{"d_expert": 320, "router_score": "sigmoid", "routed_scale": 2.0, "scale_expert_input": true, "init_std_router": 0.00643, "vocab_size": 32768, "norm": "rmsnorm", "tie_embeddings": false, "lr": 0.00189, "beta1": 0.9, "beta2": 0.99, "seq_len": 1024, "dataset": "wikipedia_en"}
Below are experts of layer 5 (counted from 0) of a mixture-of-experts language model. Rows are named router (the router's row for the expert), gate (a neuron's input weights, with its number), up (a neuron's input weights, with its number) and show model dimensions 0-255. Each number is 500 + 25 x the weight over its row's rms, rounded and kept within 0 to 999. Numbers have three digits each.
After each expert's rows: "comes after" lists some tokens at least twice as common just before its tokens as in all text. This comes from a sample of Wikipedia text that the model never trained on. Tokens count by the router's weight.

# expert 8
router:525512506477498429556515463534466500493497461462511471539470511514504503525502481480507491448518510497511508477477520484489490474521437459501485511509442493511508482464512517471499476513537579484513469519477508443487516501477499501501516462501539514453471484492486463552496521516502492463462522491512527473477491464490480448496516496508518506488484414512527491504452495474514514504534510502486499495474490514514512510486486477496487522504521489530465503493487558521489516513497502572495506483512491515518505505483492516479518504548475514514537554502485480497498470456513491530473498522568512511468477509505484473467503531504493520529528484518441523488475473479479474545472488507461514470454513492499519521508515490487517490522527477503483491525560497501528483494488493
gate1:482447499474503499509519504496519516472548497489503505467517483475479489498503473487455494498464446512501516505510541490542509448528490490486505482512534518468520494504517497523520504491510512475454481492507485550496534473519520515501499498480547487488455492497515477494535504547531478504496459507554501541524506514487525473532527509490529496499491506494501510499500468484483475456533462491476522475556491499505542536490503491539480505510494499546506496497485550528528537473436496509521512429494450489496492469489489495516506524461514449548499507502546508463449533506504500470488498528521520501496545543544491508485521491492480492534492498479507530531552475458456490519499506480518507489503494505495455525529508512592532521499498505493540494470502494524513479462451496
up1:473542483519489465459508519477487498514492501487491485525501526510507472500510512499536465461497584491520533503438491515441506513514501509512495487535437504519511479512492523474489543509506463562484514533540472475498521480545539486502502522532491528535533521483473517491454522487459485482481502500467522499490495526474496518504480468494484523509501519523488489486483531478499499507467527539505520561478512497524495500516514531518511531537465508491503499536489486469468500501531489521480458515499559538521510513492545493520514503491531529462481488453485484530539458465446483528508476461554472477526460481463513498471504506501546476513517523526485451523457504528517522466517516500493496498507491458522508501519517523454500476508510515478504494484503475509485552526530498
gate2:493500475486485468491520470527504492486488488466514482516537530528517522505475494487501522491497464464516523464524441490543508494493496497555511463525455495512498518457501480517493533523473547516481500433496487487471480505535496511509502423459505502499568494540480520528503497491510502483490487497475472487513517487481507479451435511543475448516507488523500497533474492506532502491490493476499537501461545493510526445523525500527507497482477479514477496500562510490503533512520488521523529542524437485528495526516494539491503511505479530527503501513506515421524449541524517487485517476510511469532486490464480493527490514502501523557462523459451494517525496491503486513494514468529539463488510509495504513453492496530497472538471489495533501503525482527481505514518480
up2:534547537528466486465502543470481489497524505470510498507488519549500487532481463521496467512527463479523490505551492449528526472520432490579500492456494502510486502501523528434506508541479519464490491545463537460455512488493520508532522485508546512527501463525501518489514499454459488454507525519512509473516477453510493515528476493507515557535492495471536453475467469558472509499472515504480539480473465496476499507481522495493487493482515500538474486469487536480503545482529520498494526484524501530527509530506514516544514513517496498535507517510482476519469524478497487517473496525447524516481502538491485497504477510496481528476503526495490487507491503524501512534536513481491530472462501472468505513518497486509502525498533472464527497525480473510527515505498442
gate3:534495507489514506457513505514500504516512509505498504498479504521469452458568499467504539524494502463520462522490528453491497467476477536448506479493515517474452507454462448514484525505498496493470497477485490503498489475484507560496450511449515444522537447460490475483513452473481510507492505492520504493517518491482507516506524497482459486543540506534472459491509496552483503502481531498524514476493474494541480514451469515468490480465502534458483505503494527494484534520495506465513481538490531506514492530503497488520517550510537497541458516527533520466488530510482489506552508500467499520502457495513503510493519525523495476498519465471556493496488484487475513511521475479444503506503452497503545532459494462498531502477491508454489527515482494496502522449526464
up3:574497525482548484460494496515492477496486475532488458503481484490462457471477465530524474448524521485535487482473529492493496463474488497501516497479521482494489485466514478500482532495480528449481556476461471501497466472499530533501486511480564460468493497466516468504502489470513535541448482494518504448527487465499529480464484475496505508522525473516506484487513522526498532497459539489521509494487449515563482501483481498498480495498544540489495518506458545479486509472502477518500489533525531507531485503503484497521486493522514531484527510508497518461475549507482462511510517503494533499509463498493461504445531502490508492509497509482544455530509489496484499531539465490506528462500471468544550535487474464515500539493493475463500532493466482491517500478525469
gate4:501503519476520491530481494516525517499456484508504490456486487515527532578504459479457547490494489539521494488522506508483481524506539449518532482494515491480452526473501526499502506477488482490489488512497478502477497505508509504469509497509512489506435514479475476441510529474476538514459513500465489526549500506485509498493512488493526504504503495543464538509491492518512554499528511497464493526474492535504477512508453514523464466454513529506481511478515487484505527510513470454494504512508473510447522507487528504506494492505486492572470503549568512500498495494481521499470500500482500511480485512498475491492506495520461507480559452472452540450506454488510497446507474525479453475486477487507481472495457536506498438457522461506489467523507462512454508475523473
up4:476536467503555538485485509485523494468520487522461487467498488521548549547489515490476495474454509534529520498504542492489491520526544513514520487492541510459497502464450508503482517502468508478498469477484469492496499515541487506474516511508461486492452500508498486490537532504466521492466480519487481515516465492485529466506487490471553471497523501525455538542494482509481527467556501495454489507491505486500498485528510483515488438521519496500528475445505493497490486505493480477489492497515492479513542504501517507536487531498534507524520476502539507496529476500491484477457487520458472490507541516495491502454466462530513542478516479494465511475495449497492445461501490539476487493502487516478494474499424470490518498436477513539462479516491504517473466560532496
gate5:539441478510577527512560517511573501516509512500495574504514513501490489485503480512444510498479535519481477557493485517481490508499528493490529462522508525495467504493531486521516505495510452504499543495463494520494509486458491527475473504459464478466520475537467516475553514490519505488522465520485454504522519502497540537510505520486513521499528456525490493466518459459485529489537505487543505514507460500500477495495543530493526509484471508483517477500496492498506505465505506498525457464491461505434513531490515531505483511488503463472470492496512502508464494461490480478484511474474487507486495513489536518477505464503483484456481544503508511483481535512504511517509468510495515483523508466486510503509458521545450449491495525484502529455457481531446523519508485
up5:533487479507473457529462454549443525509480521479521473482500468489486486527531477487514487493498484523525509481517524450539526512545450470525498523505525523470515503476473529475497516511503516531466451508566526447499522510551488483523510505513519520522465516444507481505474492472466490520486531468513506544505486518499482493487464508496495494534447463503492510526484513548486483568483462497534483495523534497528527523477477478512484509514495494471471518488469501524502521534509521486516523575463558518508521430498498496515502501496527480516503500507538524481510514526503539495494545516523483495479523501529500492493474514523502489542521457464471462505521477487510480519499565494474510491494463517500495444514512528485530496489490494482506498506519533508519493480478494
comes after: "| ", ".", "–", "; ", ",", "+"

# expert 5
router:476495484461476442514512470536475512571498508473507527519496487507497503539473514490488541514490465505510491520538507523477505521518498487553564471521475530487490531480539531496525537498445506528500503514489473479492511485484504526511518530526549481501491525464484480495511514444512477498481482484546492542534492472496506492488509506510464482507482459541496465462501501462520515534518488476512528483515478550527527533526477509521506518495473505516480504465470495527494509510542538531500476566489481514459511491495512499512478485503530502506493539512519503476472518505497538489486523494559449486500516502500489548483503532521462515495528505489459452441505494495431539503488509516507502509463482506526547482489526519504510473469535507488486480484532514549456531474479475
gate0:474502489497524471477476489530575470517476508507504497480489509489460451518472506467488549503492511491530478507494461496498521501512524489509507490490565491512532484462476508491510501529530513561526491474478481480552462515488495535500457473497477563475465502523503452516500474444499489542471514464515535499517517523506504482515493479494536482557522474508471505490482465495466506485499524543504520475535486482470526533478459489514478471438520519448476499511519518486508517504530532518503491510506479499498488462511464510502474457472517526524502509526507549475528447515504471481451504503487491543490463485516499483512507485455472497485472506482524518460502544457518522502514531508450502518491512504484533538513452518499524480463534515479497535515499520525513489505476536
up0:510485518482556507507499514498493529479506531528497511481501506509544502475529478510483473486466445481460498487476507501514488548530494498452507513509442491486443500511500473516433521526516484449462497518463528501489564479526500470510503479512481482511487504507445538495449528516502512489463478477438491485477468506500506483497505566445540458492479500492489482494509503515482492517525513492492495484482452472487469459516548516515482531461463474531543486466503483520499501509491508493496543431484523519493522522473504518496465527515513478498478477455530524508520530518539490523483517509508479469517497518488529459479507510538534516507517487497482544510524499499543470533522484477502516508532519529450457483501493498492497428508486474491519497511472492480514506491478485
gate1:514520485500530489466511526494487501499493468509506504499492485558507521485502490477497484552502475471479507570517519488522489483536489493509492454534510489502526568461453491444507485530519471472503460497469498517490505477509468510461516494493482512478502552535484484523491470536504520533524524497498517500515509491510494521561493535505492516487488501524481434500530518499494542549528449550489473528511498498520496522487471532528484483489526502510453502482527502511493504499547479504554520497474495479471502503466506515528470493467493515480494494486508523538483511490446513491511499476476448551477517489530505523483461544521512500537491520460468500486483488483504445474497486470458465511498499536495536507463481489554460496476462505431538474516506493460503473485492497
up1:514482513498480495499526526511518524476482484494454494526515501505465533504530487581494479501508487510507492480472493485513472506513529509494533500493499507490523521453511512465494505478502508485490485513536445534488487475478485515485516522537492475477542479529500543499519457450502537529465498485469442460460511511554485500531505497490503553502517511521532483483529515454539490539511472502508488491476551511474507534524464520500509536486474498475515493488498499447521506479525495497494483497486492538549494535497535499483466474506493511489504475469471508523508548478498487457559531529480499521540498499530501496495455534457497528525532545494491444496534529516490510513463505453516496500515544456515483524458492494469486509488538499498525483513475432547469524519478516
gate2:508510462512512506510507497535472505507461477550504493494502576495509504494484521510508533540471524477467478500504491508481492499553455486471519518546516493475457532461545543474481505466483496492484466503490491482520533498501526520479472461479481461466494496495442515475520528510552479504520477535511507492485506486499476510531534515521489484502455489467485507452528499502507503505494493498498473476523479493461524482528423477536472537464472472498511466513526525504495482470513509520492522499521488582482528480470539488481473492490477479479454481519503513473493517546535459492499542477516472544517511468543479474524519514486535492546528473492497507490534534434481496515477469492485524516497483494525518503457516515498513483519571508486499507504482464513503485506491511
up2:471496546487470515496516506484537498504515513497530490525503501517483480520540499476504517504511533505488529534492521471496509483465491551525518494445494495539524501518512498545501469505545510509514520556475477490488475479526510503537490526520467537498512513533557453532504491482492503508505473519472515490483474503533487471500482500464486483518517499519505483510441479520514503500493472501500518536468497492502481559436567493472497500533494506470538501505508489494508464531457503490500488532455449429519472506511490537523530524527503498500504500509487471498538516473471446498509486486476518495474495503461527489437472506553463514456461495576552478533492503518497524494504510540518519471498520487495506507516481514527480514525457487494473496535523527515533490473548504
gate3:561519475551492481506506436514536505501490485495444513513467496505517538528468505482471529496518494492484474513519498484531481462495548475492528479544431529489477504503476516540482502510468565523510492509502508487490507501493494536513490463517500500510467544482524522483509454473478447492485515542521475494488485518509517523534534496496484498485498481542524551522473472505496481467507538528495518508499540509509529499514449478570499451536490487504474504484514508490508506537455457581526477499525492514506521547489509469470466479517499439492510493506524492453498488487495516507495491521539525490505509450498468446485526480508491514536514485502500469522516476488465535500474488508504500479507495492519445488470529465505526518486506514465536505510491476485501505512520510
up3:453472497492510536475491511473459495484482499490549525490521533489494455472523487486494469517487535499533517521504484534459537546510455502524491499490579463457495521463538534465534487493570461479503472486492514497523539486466482511492477498505504471473523495517459437496508523499502517530481512424502497498494533489471511459515453534472555494458484491484473468498529520522507483533501514498517510479524456473489519524492541486468494543487510520485502515500487504528528528471561560482485498515460509538487526497528501504503473517499491511515507550519520498527500501509526521474472501512484452517498474504500556543509475536508506464489485511481468506454502532486502494502533528502496532471492512490486513499490468506523498491475521495488498518490515543536526480511481499
gate4:527492468548491452475511463537524491509488488463520508536512539434499502541492492471481501501495520498484463492534483470521500488502520482490506538476470490550465543510536551512522484520496540547509471521521497457514521464487485544496444487485493460502518507487505502508539472492494499503484508512548473516498541509496474501512493489496486448556496488501475514518456492552523470477503513501485515460478521507528471553470483481491522507472549511499467486465490484511425506520451513524470454494496510504502500498525497499531525469558518484512472493534482542499472483511499479487486497525517457483475507514533510514488482544508475520490495463511487498523556486500474524491499501477452520498519486510543495486503507477487504456496523518448488476511563527482479492486502518
up4:503489510485489522544508486526458539495515514514466501481489430583531462454508487508457493495492488500516516495474511493468503511529460510510529489524517530462527507462462463502484540493505481471485522517464504486499468522503513500503513491500470534510488477529510476473495498495509515518526521473458480488490474507518551518503509508484533538494463494496496472526556505462495500562504489506540491535489489497499508497498511513498477482505455532480515567512486539489535507503520488510539540522512519507472495526469525540477478518478445501479532474493553477463512518511532493536509547446478524498514496477468495484466469479512519486519530499480494473462484542502514487496471487504537471470490519489434501501498534536522507535497454480530527526498454479531534513518489494
comes after: "the ", "The ", "'", "s ", "New ", "\""

# expert 15
router:480506476471494471539492464551494570506515510521489478489482466480514540499537473470485526444474511533514494487460503505522533516496485458486516516534501524438466515482497524517488496477472518491492480479510509485458475497504505514515465508484519508470443502502505496527509494462501495495454518514514493465503501487535519465496482540442520513530487447520513499499473445519479503509510497475527500454530501494502515489471486495522496463482532464480492492461499488490495577477479546578534496518465514510493495511516520497540505486498491490466519545496543531489490465528543546503471498483558470500440516482475514509493452512504492479543520506472510511490484521514516491510489451507520517485475525489483465495474510518491509482506522514490451467510542517499508497490530468
gate0:527517517517527517527482513485490521509522461481461501464507514463560527533459492537487511477518485503503464497533524513469488523542522490479508497486519477529519480487522462519466566512515526480524467533516489508511482533511487475564492502514482486484512531475503515519541504504502505510470511471485505515523508542500495487503476528484512529524430495465485510530459531496482435492445514485538529489561500522471475499505525505497502487541493510494498509494484555484528525515500484476527515519501514457458496489481466492509473489509490492488472514456439541463492467491485518496528475436529477483471478518497463466518525509568506531507485490480497546489506547521508517468516481469492502505513491522467462499509516499467506478485511476510481496504535482461513501558513533
up0:513476496487524478556489491486492505451473490453507525516521510469489484519486507516524475476504486502508515494519462479539547459532547500485486476477499504502508492468525472486500597513499523509502464534521503480514480520514476525542492512463492525496489566571497503511562496500491480518510510479501494537501560532501462502506499502513502501534457497524460481490488523480492525504491515496493519466545508484488502526462501504531551491563442489473525516539531537452485494467497524496499468530509471502468486511496462482536499481494480469514485497469503557428495490508481518494502519495534509491495451499470479474487463484505494524535481483509521501540464505512471529482543491510513488462481492491500509516550477508506516509474496483506506483499544497480514495534511534
gate1:530529502541548492572535469513514526524489543500494504495499514482454555537482519522508513486522496472449476473472519502480520528483518532498498500533523496510497499530485539446449533504531504483546518522503524537536533495458495514485508500498486495493504511497480476511540485536505473505506497433532515499513479512479516477477495521497489513456519500527495553433513510495500513539504496522517483487519509517538539498523537517493520537485486487466552489482525513469453496494464508473492514511438507531519518495465512500478474513513487474498493454499522488499513510469538486476531460540556495516509492477484494506509541504531487476542467524490505509467482480464462497486487495438473494508539499439484498507527526498516536529493522521505496492494462502496473510530506538
up1:496517523507519502495494458532516531479507511496530530518523491507532518504525492516433530493504484485447453507494482438503559495466519517471476520477495454498496531549481529500464534511526471518531519514496487518510523512444490492507461458493484516518534506485479510512503449523528479506525483488543472510529527515500486487498508500463487481510485530550476501521557523508536484529474495498476487473494491510505478515471497498518482526459521483454500528505557486481455482495506486467461495490502528520501528500498510563531496466486476463525489470491510506477476516478533510476512516499529497471478472427485516531485490488523440516512493499547527515537509432490475548477537474493511470517537506525469490457526505501507570478520498515514502509509495481514495505494499509
gate2:476533482554409489527461470494498505470507480463485493523454502486545508492528529460517507501510484529520511506478535479475531470478497507537503515535462506510525519514484469510466513496517533509493490503516484516512488513509485492523507423524515439511490501515523495529506496517528474497500498547517468509475519487521486475485512531514485496516513518496501522478573497480537433478551500493479482518550504525486471533511523520523502509518473517533486514504516527546492511482493513520474492504473530507495524514484506511482511473492483487506497497494476498533498477496518476484564494482536493487506545503536508531536512456493519557522507533491516491519566459516501525475505488479495509513498506478515500555486592510510473555524525540525460515490488513505511503482501486
up2:538481514491542500468500517492511498494491509524489477514501536491477506506505512490499493516513478503494475459522473557547492498503487517460513511481511501494503518518488480468503506475520516498473501501523506471505517547522511530484535546499458507487479473538511515478439515517504503482511511520486486483499481507494460544510479509537544535506475477464500480539492521498488513528506504538509490523507485483468512482511493514474546492451522516482542428462496495432496535519452470491549508465526443488491490512499473529484478507487498519482552501501515487461528475498511497470480468508450530518502497544521444464525541517475503459489534489484487515521461510472488474456469490550512465460455537490480532454544448514488510491506542478549517478470497482490495494520490519
gate3:504476517499522496488572487508529527487470496520484510498475532528481480527495495460457498504499526512490484525486533485540463515495457504537531494470494486458564504504489471497507532484536484517555498510519533507480501490489537524526516455530498511522527495505516494457448464516468533485513475462468488493483469508518520480516482482481482474512523462522453478490505468493538483492489514468519516471536507524453513535514500527520478453487516502462557494499504503498496464536501523510513513488506513500460466478531488511521511518482505487554491530550495536510472504507468493490497523538472497476519516521474440510455474531500421547525514514513480539497478523494513512493472475501536492496517533528509543513522469544499492506467461533519483496494478499480543485451510511
up3:495526484500497506562462523522460454475535518477522507520500487490484508470492506517538486514490491491486506492536504475481533494490491521444505489524481519535492500489483508507493516471495512488492465519481510508540523480496490492504518493460516461510485480494532472533547506548556475525493513502536509520555509495460462505494516546541506489459482539508556543529482533511472497519484494515500465552468545472496488465457507467477515510518486524504499521436504501550503497446496465486504488458474520515531500515483506529469513471510471486491497463477486464475505493494450518519517498508503523531446474503527564497512538484488525510486522455540475477472515451488469454536495563487480491470521468477503497504481537489497509496490532475478512502479484502481461504505502499
gate4:465512540465513449501486512482472500526498499496520539515501498540494511520468467443464518491486508513489519487487477476506518544520440462524500485520488541498476509501531496453507481485515492483510523467508459468512517517526474479510513492509511505492474511506483527480476502480538453471495524514469525453508541482486526498540517520500525459477483473487503508509486497528496493500507509474510513534499427499508540494477544497508532502521514520544524481510492494492487501497469488519496478444500557484474503502462536521479462516537495499482538483488474475509504471481486498520497527484519495451457455568468455492500448559520511497545520521519486505493512501546501449494525502522516528475490501515438470494545492501553508508508524534550522508485535536515505483474510506
up4:525567521478473474553500504503449474511519488496456516499492515532482505483432517494509501503458522513510484522513519484500496491485518487529480494482528541527515521488518517511519449454458460459513549529474453501491499488496534494498564507471487464474521481504501510487514486483505491498497520503469536498472526504514523499480447483493543501478534470542469536515461475457518533505481527505517507498504507491513479487469470507476533491538489547491488447467459504526448488518515464524462472531507479471469467499477532510536469522498492438508515498490527506518506449487488471470518474498533502518460514477529496513501515509495530443486503505512500517525463483513497529436478504490536506496483496516493483489495481521484454492475450526484496518485488533469538499530495500
comes after: "|", "\n", " ", ")", "\n\n", "=="

# expert 14
router:529483523525492476504470470541452526520505483506467466470487517492491488484500477490488514518491476507484479530471491485520527508538487475477535475520508483526467526447511514488510509539522531527513492486454565502488491498493492523463487500528554484477477488470467506455531534515500492514483524490527503511503489559488534488498502487475543501559495435539506477468480478519477523512517544479514510461507458477558545525459505491527476522460518484484495514522482496494443520568513503539533491498513525490474509503499512498480507505523470511478519517526510515473506504511548511484475530517555493478499512483483488499483465478532479441484503452460489472503512498484526468551467468521506497517505498511524496499491509478518512473482546511463481517448478502548507498502457504
gate1:489488464456506501472553485526484510488485490481492523519506528498500499483533462464487508498529552495527469486545496522486496505484457513495502466495503502478507515532515486512480481487469469466499496533509538511500466513509466515487470519479477521516504510516489499506504515522531499465507539519500483493530466475526498523549474543436515470506507459480554518493522510533534540492456523522480498532540472518524463481482471500502455515528502500526518437524519521487517517440497519517549525468488452536499469501489540555486459484492523482515465497471485462555494520470498481493521483527512464496496444487540530498544503500496487501499493507495511496466494501463510516478506486455516530450491528490479491543532482491504537496545498486512495521476503571521527524495536499
up1:478493515500519499508464492480500461554496536550504488469492474528510527516483496542493516468493500488476537556478515505519528498484521497537505522504538534513504441519478499503522481550537454465479487491496498523497520491484505498520547519490517496521489488497503514490497486497451480509478510494512488529529521521483522467489522470515479496545455510551515479490457475477480499504499482505569488507505541498502554527521554479506534482447524493523488500463489496474468481495533465478464486491521531472472545491506478536506551530529463509484480497504536490456518481490510537511494467479473525524516520505493514516449537505493506499490489528474482504534465503494484500530477489547529513566525501481514476470525508474512487489448464523471567511500502461514482481483481460
gate2:474492483476516464496502485499530552496518486512521531527504490430475499490502445536519522517483457493528523485511503503486505483500502458534467494538494530513467519479510503469483484507469490491524526488507486499467520522440517497557476480476499444447477520485491527489511488492490494491474568542488484571463515505460490509574514492490501495518453505491500471486507489476493509520501508484470527492508481488542495533511455492454540559502514504505523519475486523510509479498523482514481497481506471516538497537474477462547548500539497504497490535468496485529477515523524498539535477490515473464473474472523507503510484518491487490519509490490503539442502491547517484515508477524514525465541507488483532506527503468517541473494527478532564518470519486515491511489510520
up2:559501496521492488484543488505503483489455499502486538449534479475531508528514502494534516495494484470504508471489509512490459504537483500495454513507472503521462506509519490500523505483516530531537520487536490504443541510505531526523486503512530462495431463558456473512496497490557486549494504511503463548495509488478508502488550567510481458480495498491554512486468514507478519488491508498485479524517522494511528518518452488510527515500474524513533494522513539495543468536514511497502553510483521493553547547501486487510483518530509534522463478435473494504493512499492506521510507510483480510488516481496464497498489505526492486477502507451518470474507507469471508545475510443533502504531475453485501538488514501500506472559523466480500509477524506481537499511519453
gate3:464487486453548499529497513537510491530453512453485521516486510523502492530541508520477513510520545519460520506527461510527526497528483489500487483461473466515503512482510485487451487489518502479531488490480525469512501502533443459477475504512499522485478506522492503510507489487487501445534511495517522515518499509444480531517468461491515483504469485497544543522498516506495526514511521544560522499560491515513509502458466486563474481475519493479536506480534485496492483502517520494510495522516498502525470555491478505514475479461495491511525465457467519512500475509490555521526488516532411472492499525493527509474503539507480498473462485556462502483518593445488487490483476496529476489501497515505478487498514520495480497480523516489521507514538503530502535518509479
up3:495488513509490504505473463450430505518521522460510466498525499484532497475471526491487507518501555505494501457522560489488478472498469499507472494478493506473514470519495476503486514495495473501513483473519526495495487516519459533492555510502512553485505489428499537510503494514542514458480538547462462474470499507492541500494476487499506488506495519536504525505534529472507500459514492494522496498478494452534496515457515517493517455500526513486507487477525527486535509488498497542519500520505512488493468491464503544507472527525505531449538509468480483477500461453485483533503501518490482458489468508488506486462471500440463497508515520507480449525508521479442491471525500545520432507525510537506481485488448486500460518479448495466468508521523519538508475527506489
gate4:511499511534465483554543481493484531535511502467481495568505495476460443498525455465476478488538494470493497492516471453522470519504520517509499496532495522517502491487497499504505493485491495480521544532525503502511522481514508499467550515479489507509496531484515479537517502452467450513472495527489478517465480491534513530524479564541478519494484493465502512480546534471469486506495468505475516535541478487488542468546487506514523529543446553503475529488540541504452485517501506474466506486512453508470490521477487524462507504531501512527535494523516493530460482489527455480505482460507518472550508490507489520508504487481473506459499487475497456494466491509476492489468550479490496502554520485538465499478508501494497479520433485498511478474477513500526516514522502
up4:580488515477522533476485497538539524527538493492513477460465513469489540536491516513506511499467466506506498497510488509477490478481495487503476481490530498471481507486502499537517485503476490513475462447516502488483479493488449470536479465557508475469478503502452492468535500525493466476463534504507524509495503493471493468486489434468516493528516514532475515547477487504537494504480518502498498487479486477507514526451519517550470481501539446470500546499471470502529506502499472521486478504475512444505476530464476476511447454444522456484487519481496520502487487494498495531501519537518489496481497461503473445528483480476511475524535485500490511493542511527510515471512487511539528501488487545473479500484481463497446537494514471522483472530510491532537451517520488
gate5:455512474496500507496491485513465532517496505494490571455489506504473505470531498525480532499505485515514403511499487499476525542515498489523497497524486539502501560495501542472501503512504466468519428507535508470518540501527497470486513516504479510509514482513541528521519517514530519479461506468496460469509504489475491504509503526512482488460491497483495506521475499560522508512479508478506529510498515518493528474476475542462492487447479538480452447535485520529441448474472517554528487475484478531465510488466488511483514471474478476478463501519469522477474503483473477507494511477536487507470534556532530539499470504513493471476494519504494490522491532510530527511482508486486472513523506510471546480486543492497502480536526500491483516518514552542481518484473516
up5:502477495491486507473491504520497497466474493511530512471489464521495556497491518545454517473515511507480496471526515509471485517491467505483451493503536546463526510550481490478477497520467491459550558547488452503514528520493482486512532550488530458529463533443489504527532502531457510485482497477503519469533469522510468505471518483492501459496509483526535459474487532513482485520478549485530485501509511505470460508520476507501545515495512461488518519494490476500510477537527480488502528500456581452512466506522520518512484513525516459510517498499471513513498455489457536513524497524535520502498511498534479519511475513486483480570483520510489519462503494518482491503502524470446504507486486517535511454498467489506486485521506464508541447506518525515540501523496504
comes after: "\n", "- ", "\n\n", ")", ": ", "°"

# expert 2
router:484521557512519455510514479498479549508510522491480518474480482512531543524555498510483527522521464500485479509494499484476497506510473441560534510551491526481506552511483512506483504487478534524520479544481478515481530484510479487530499448474552508493476493505483517539513485521479443477504546500488491508506527471478565541490489512474476483523486411504504524471503509491507508502514521482515511490529507531527499535523454484533522534489490516501476520516454499489494514509483505515517507514507492495514541547456492491497485495499538499510489476519517492488507522457509438521459531499498479461494541474501453535495481495504540481519488516515453535518527516514478501493536465491487492526510510503484498525504536494534520547477566519486498551489505489541491502478519478
gate0:552471480538513504488490487500540541496517496507483480500482567488507499481516515506524538535508479509535483518509462485541513507477504466512521510452518522479477467542471573539489513549524525500544503498503514484489477503518507487512505473491468496507470503447516529495518484480519502490518555501490506511495482504464457492533481486491484504483470517494549506514463518504556489505484503454548498519480512508496498504494460494523502494547517483465485490432457524547521512477505512534548530498563494500467494521501482511478519444546501520571531480477459495486453484470527520477501497473510506477467502535509482486502483483505520492471472500492506533501501468473489503476440528518521488525503504501474497456548494493514500455509464477506540528487508516528502490490507514
up0:516532527457461501463482506491511536480525480465501457531486457539484507496537484496508516477522503545547442490512511507530525469448528518486538484519497502477533485507500509482519494536500516524496526493483477542512531455509516473489508477491494530498509500521484500500511492483451520460498493523483513546468471473502532470551471456516492501535500526508485502451510494453462503506453524482510510528476489519508475509468517492512512475502488493500504501489485522471483506581494527517499479514514518508543500508499441430534517533475503494486466478457494516524477497480522523511459535507520463490566548520493506473481483448531471515471488521490462481500475509513528536455504472513520508544476502490542486511494481482540524496485518491483488533499507506471469513542517482
gate1:496492501477517504488496476511467532451463469479536525508503464463486490519502498521491506490488503412530481440521517485506521521506471520488510505488490519542503487531526503517488515502504535534501495492504469486463500537544485532545442501485518454480533498485464508521516497500488449518491487538504534521493501523496480458514532514503514564518466486520462479568497512507480531439497498479546530463434447504487505521487544501518500546509468508516508476498544514489495476473492489527475548505510489504503483552495506470476497485529485497488497475511479490449483505512501508549493528529502499510497486501480543488498496528505513541500499461479527498560507474504509527500525524512494530455498522516467516476483475515504520535480485488472475498538467473491528536487466521
up1:505532470442569490463510513506557521490486500487517501510468486490535503507507481496464469476495530506506474484502509490472497475521471471476467503490440533506479489444556470455480475493493498498503456481493488494493484453471536469509499514501501490519526491481506506529492500498524556466520527468486485487505516519471516514532540497544509505501498477515500450474467525541476492511497470512534518505503501510493473518483520529497477516478517494572438482499453541547476489512509516517529501507464524524498488475497534504519461516500494508463482526498532502462499490507576503508450477486503464497494506515505476550462509497468525489517497491468465488537486466477489531490479508504484507551518488510480467485525503476554529508501513514495512544490465492479547523508459538
gate2:493515496493500495494502479518540482483512459460508454525512513499484488486513525512497491489531514488477475559474536532487511500519514512474502553517488520523472531499500515467505446504534535485512488486527533500494498494517445520532510495546493518496508531477514514481488509510569486486484525494513537499504543519466517554496511545459490460499464487513477510552501470507544482483493474495506495488563510475503559466534451487498520508451512502495512472493537455524514511485468518475511506501496512486483450487483523551513429468522503474484490506494532530506559471491494470483506505489510531531479496535532502484540499517512483487496506490519494471434526530509504522532496521504480503493446485535528507493487503484476514515465550482494526563460498538501514483478507528
up2:500506471476526508502485511511473496487504487533497505479487507496523512517468503536494443489484470480526544474528532491537500492485501480490520445465503485479485458488519476542469522532490454489491522502488477506543515514497512545505515500531509503484540469517505467468494491505455523532506492529502470512500432512520519439481517462483531495571520512509507507457478483504472558510496552516530482520474484515531467534475517499539479509561474469532501522495509567471467555556535493527530499491530530499529522512478475478519520466486456527479527540478501498492474490496510520489471497499497515518543512468484521479470522467501509495538516498471468533530485485472482476509461486484563508487516514480485468499527513490519511519508504498471475486511501472480486516525524474
gate3:511522519509532525467475488480537454486495531503494553513557540519478492504473472534483505454492513528471501528492490510502515525503481556553518484512496483505591498499488483465495489535476487479558482466488490482498514523499496468510488512500488497478497519499488494467513483490580470519508483472520511483489502452480513495497477507484484488486474443530469510530501518481511509507463527530499507545510531522512472540501505475527514496496578497496436517523515504491511456500492528491459483510492506510519525527495496507529474509470524487518499515474508482512453505508468484514484491501492471506544543476425513519538545494510482441481492514491471507494491477515500490484500543512470533538482493483473490489484488462532525523517522533481506518480470458542499499493545515
up3:480473529491542507470486535503546507493482458487496516475464474461548519484482516516488515492468498506487541509535511487535499454510500476509500476504472541489511510459492498519518546483493494534473500519513487538561503500457490514497567507512495485499501535507540485485494492490530463454527507502476505521475510512518512520472477535487512530490500470539524450447519454496474513488499494501494502489503509481539503495528483496455523500512464476488511510510498481505498530497521497508519488503491478511484462461461510480464521507518444537524481513466507477508508476481491521430497502502525448528475452507555508499460490456498535472526477494527505518525414474512499478509475469511505501522479525515548509503491492551528491532464474484508500507500537477510557521501500557
gate4:527481508510437506500497514491489490558469490476496477493518529501465476555514512481494488496519475491474472522482411482513478535521456486491523493488443491487482489510525532524461489546473509508508543495461518525517494483493521507540473494519498516539511509505493494449440527493484493501509492521484473489496472522476518471547490496457524466475510444535518497504512476525516515496534535443491528529503500517515503535533488492495498498481493497471504461502501491503458516496500494482548480461503460496494555484492475475526503493499496495518520528523514515499510547491483502468490459505514480494503473489537473508506498522508459478484507454543524496484482488473528514470470465516506494509462562491533521481513490527485525489575500503554534468481481491479495473476550467
up4:523499448529439504509484495512536499527481490488494478514456504484465484532477483494511511521533478507473514503474437507540467508499457505481479500441448504504474527510517482548433497516493510481472536481499529508482500486469501485535490453498483530522513535538484503456516517495500480513506480489476475445507481561506495507555509498485465468492493486487515498484494505519480508511510477466468483535486499499543516516508493508527508486456462443515486470522508521508487494502501516497573508503517543476552529530470489499512478518506524516518506505493499492479538557502527498514502491481501482506502500499513460507489476473482514487553475500544510511516488480516493500501469504520495517518456506460517474461532526513481492539496514530558524444478497487520464490436549476
comes after: "of ", "the ", ", ", "in ", "United ", "S"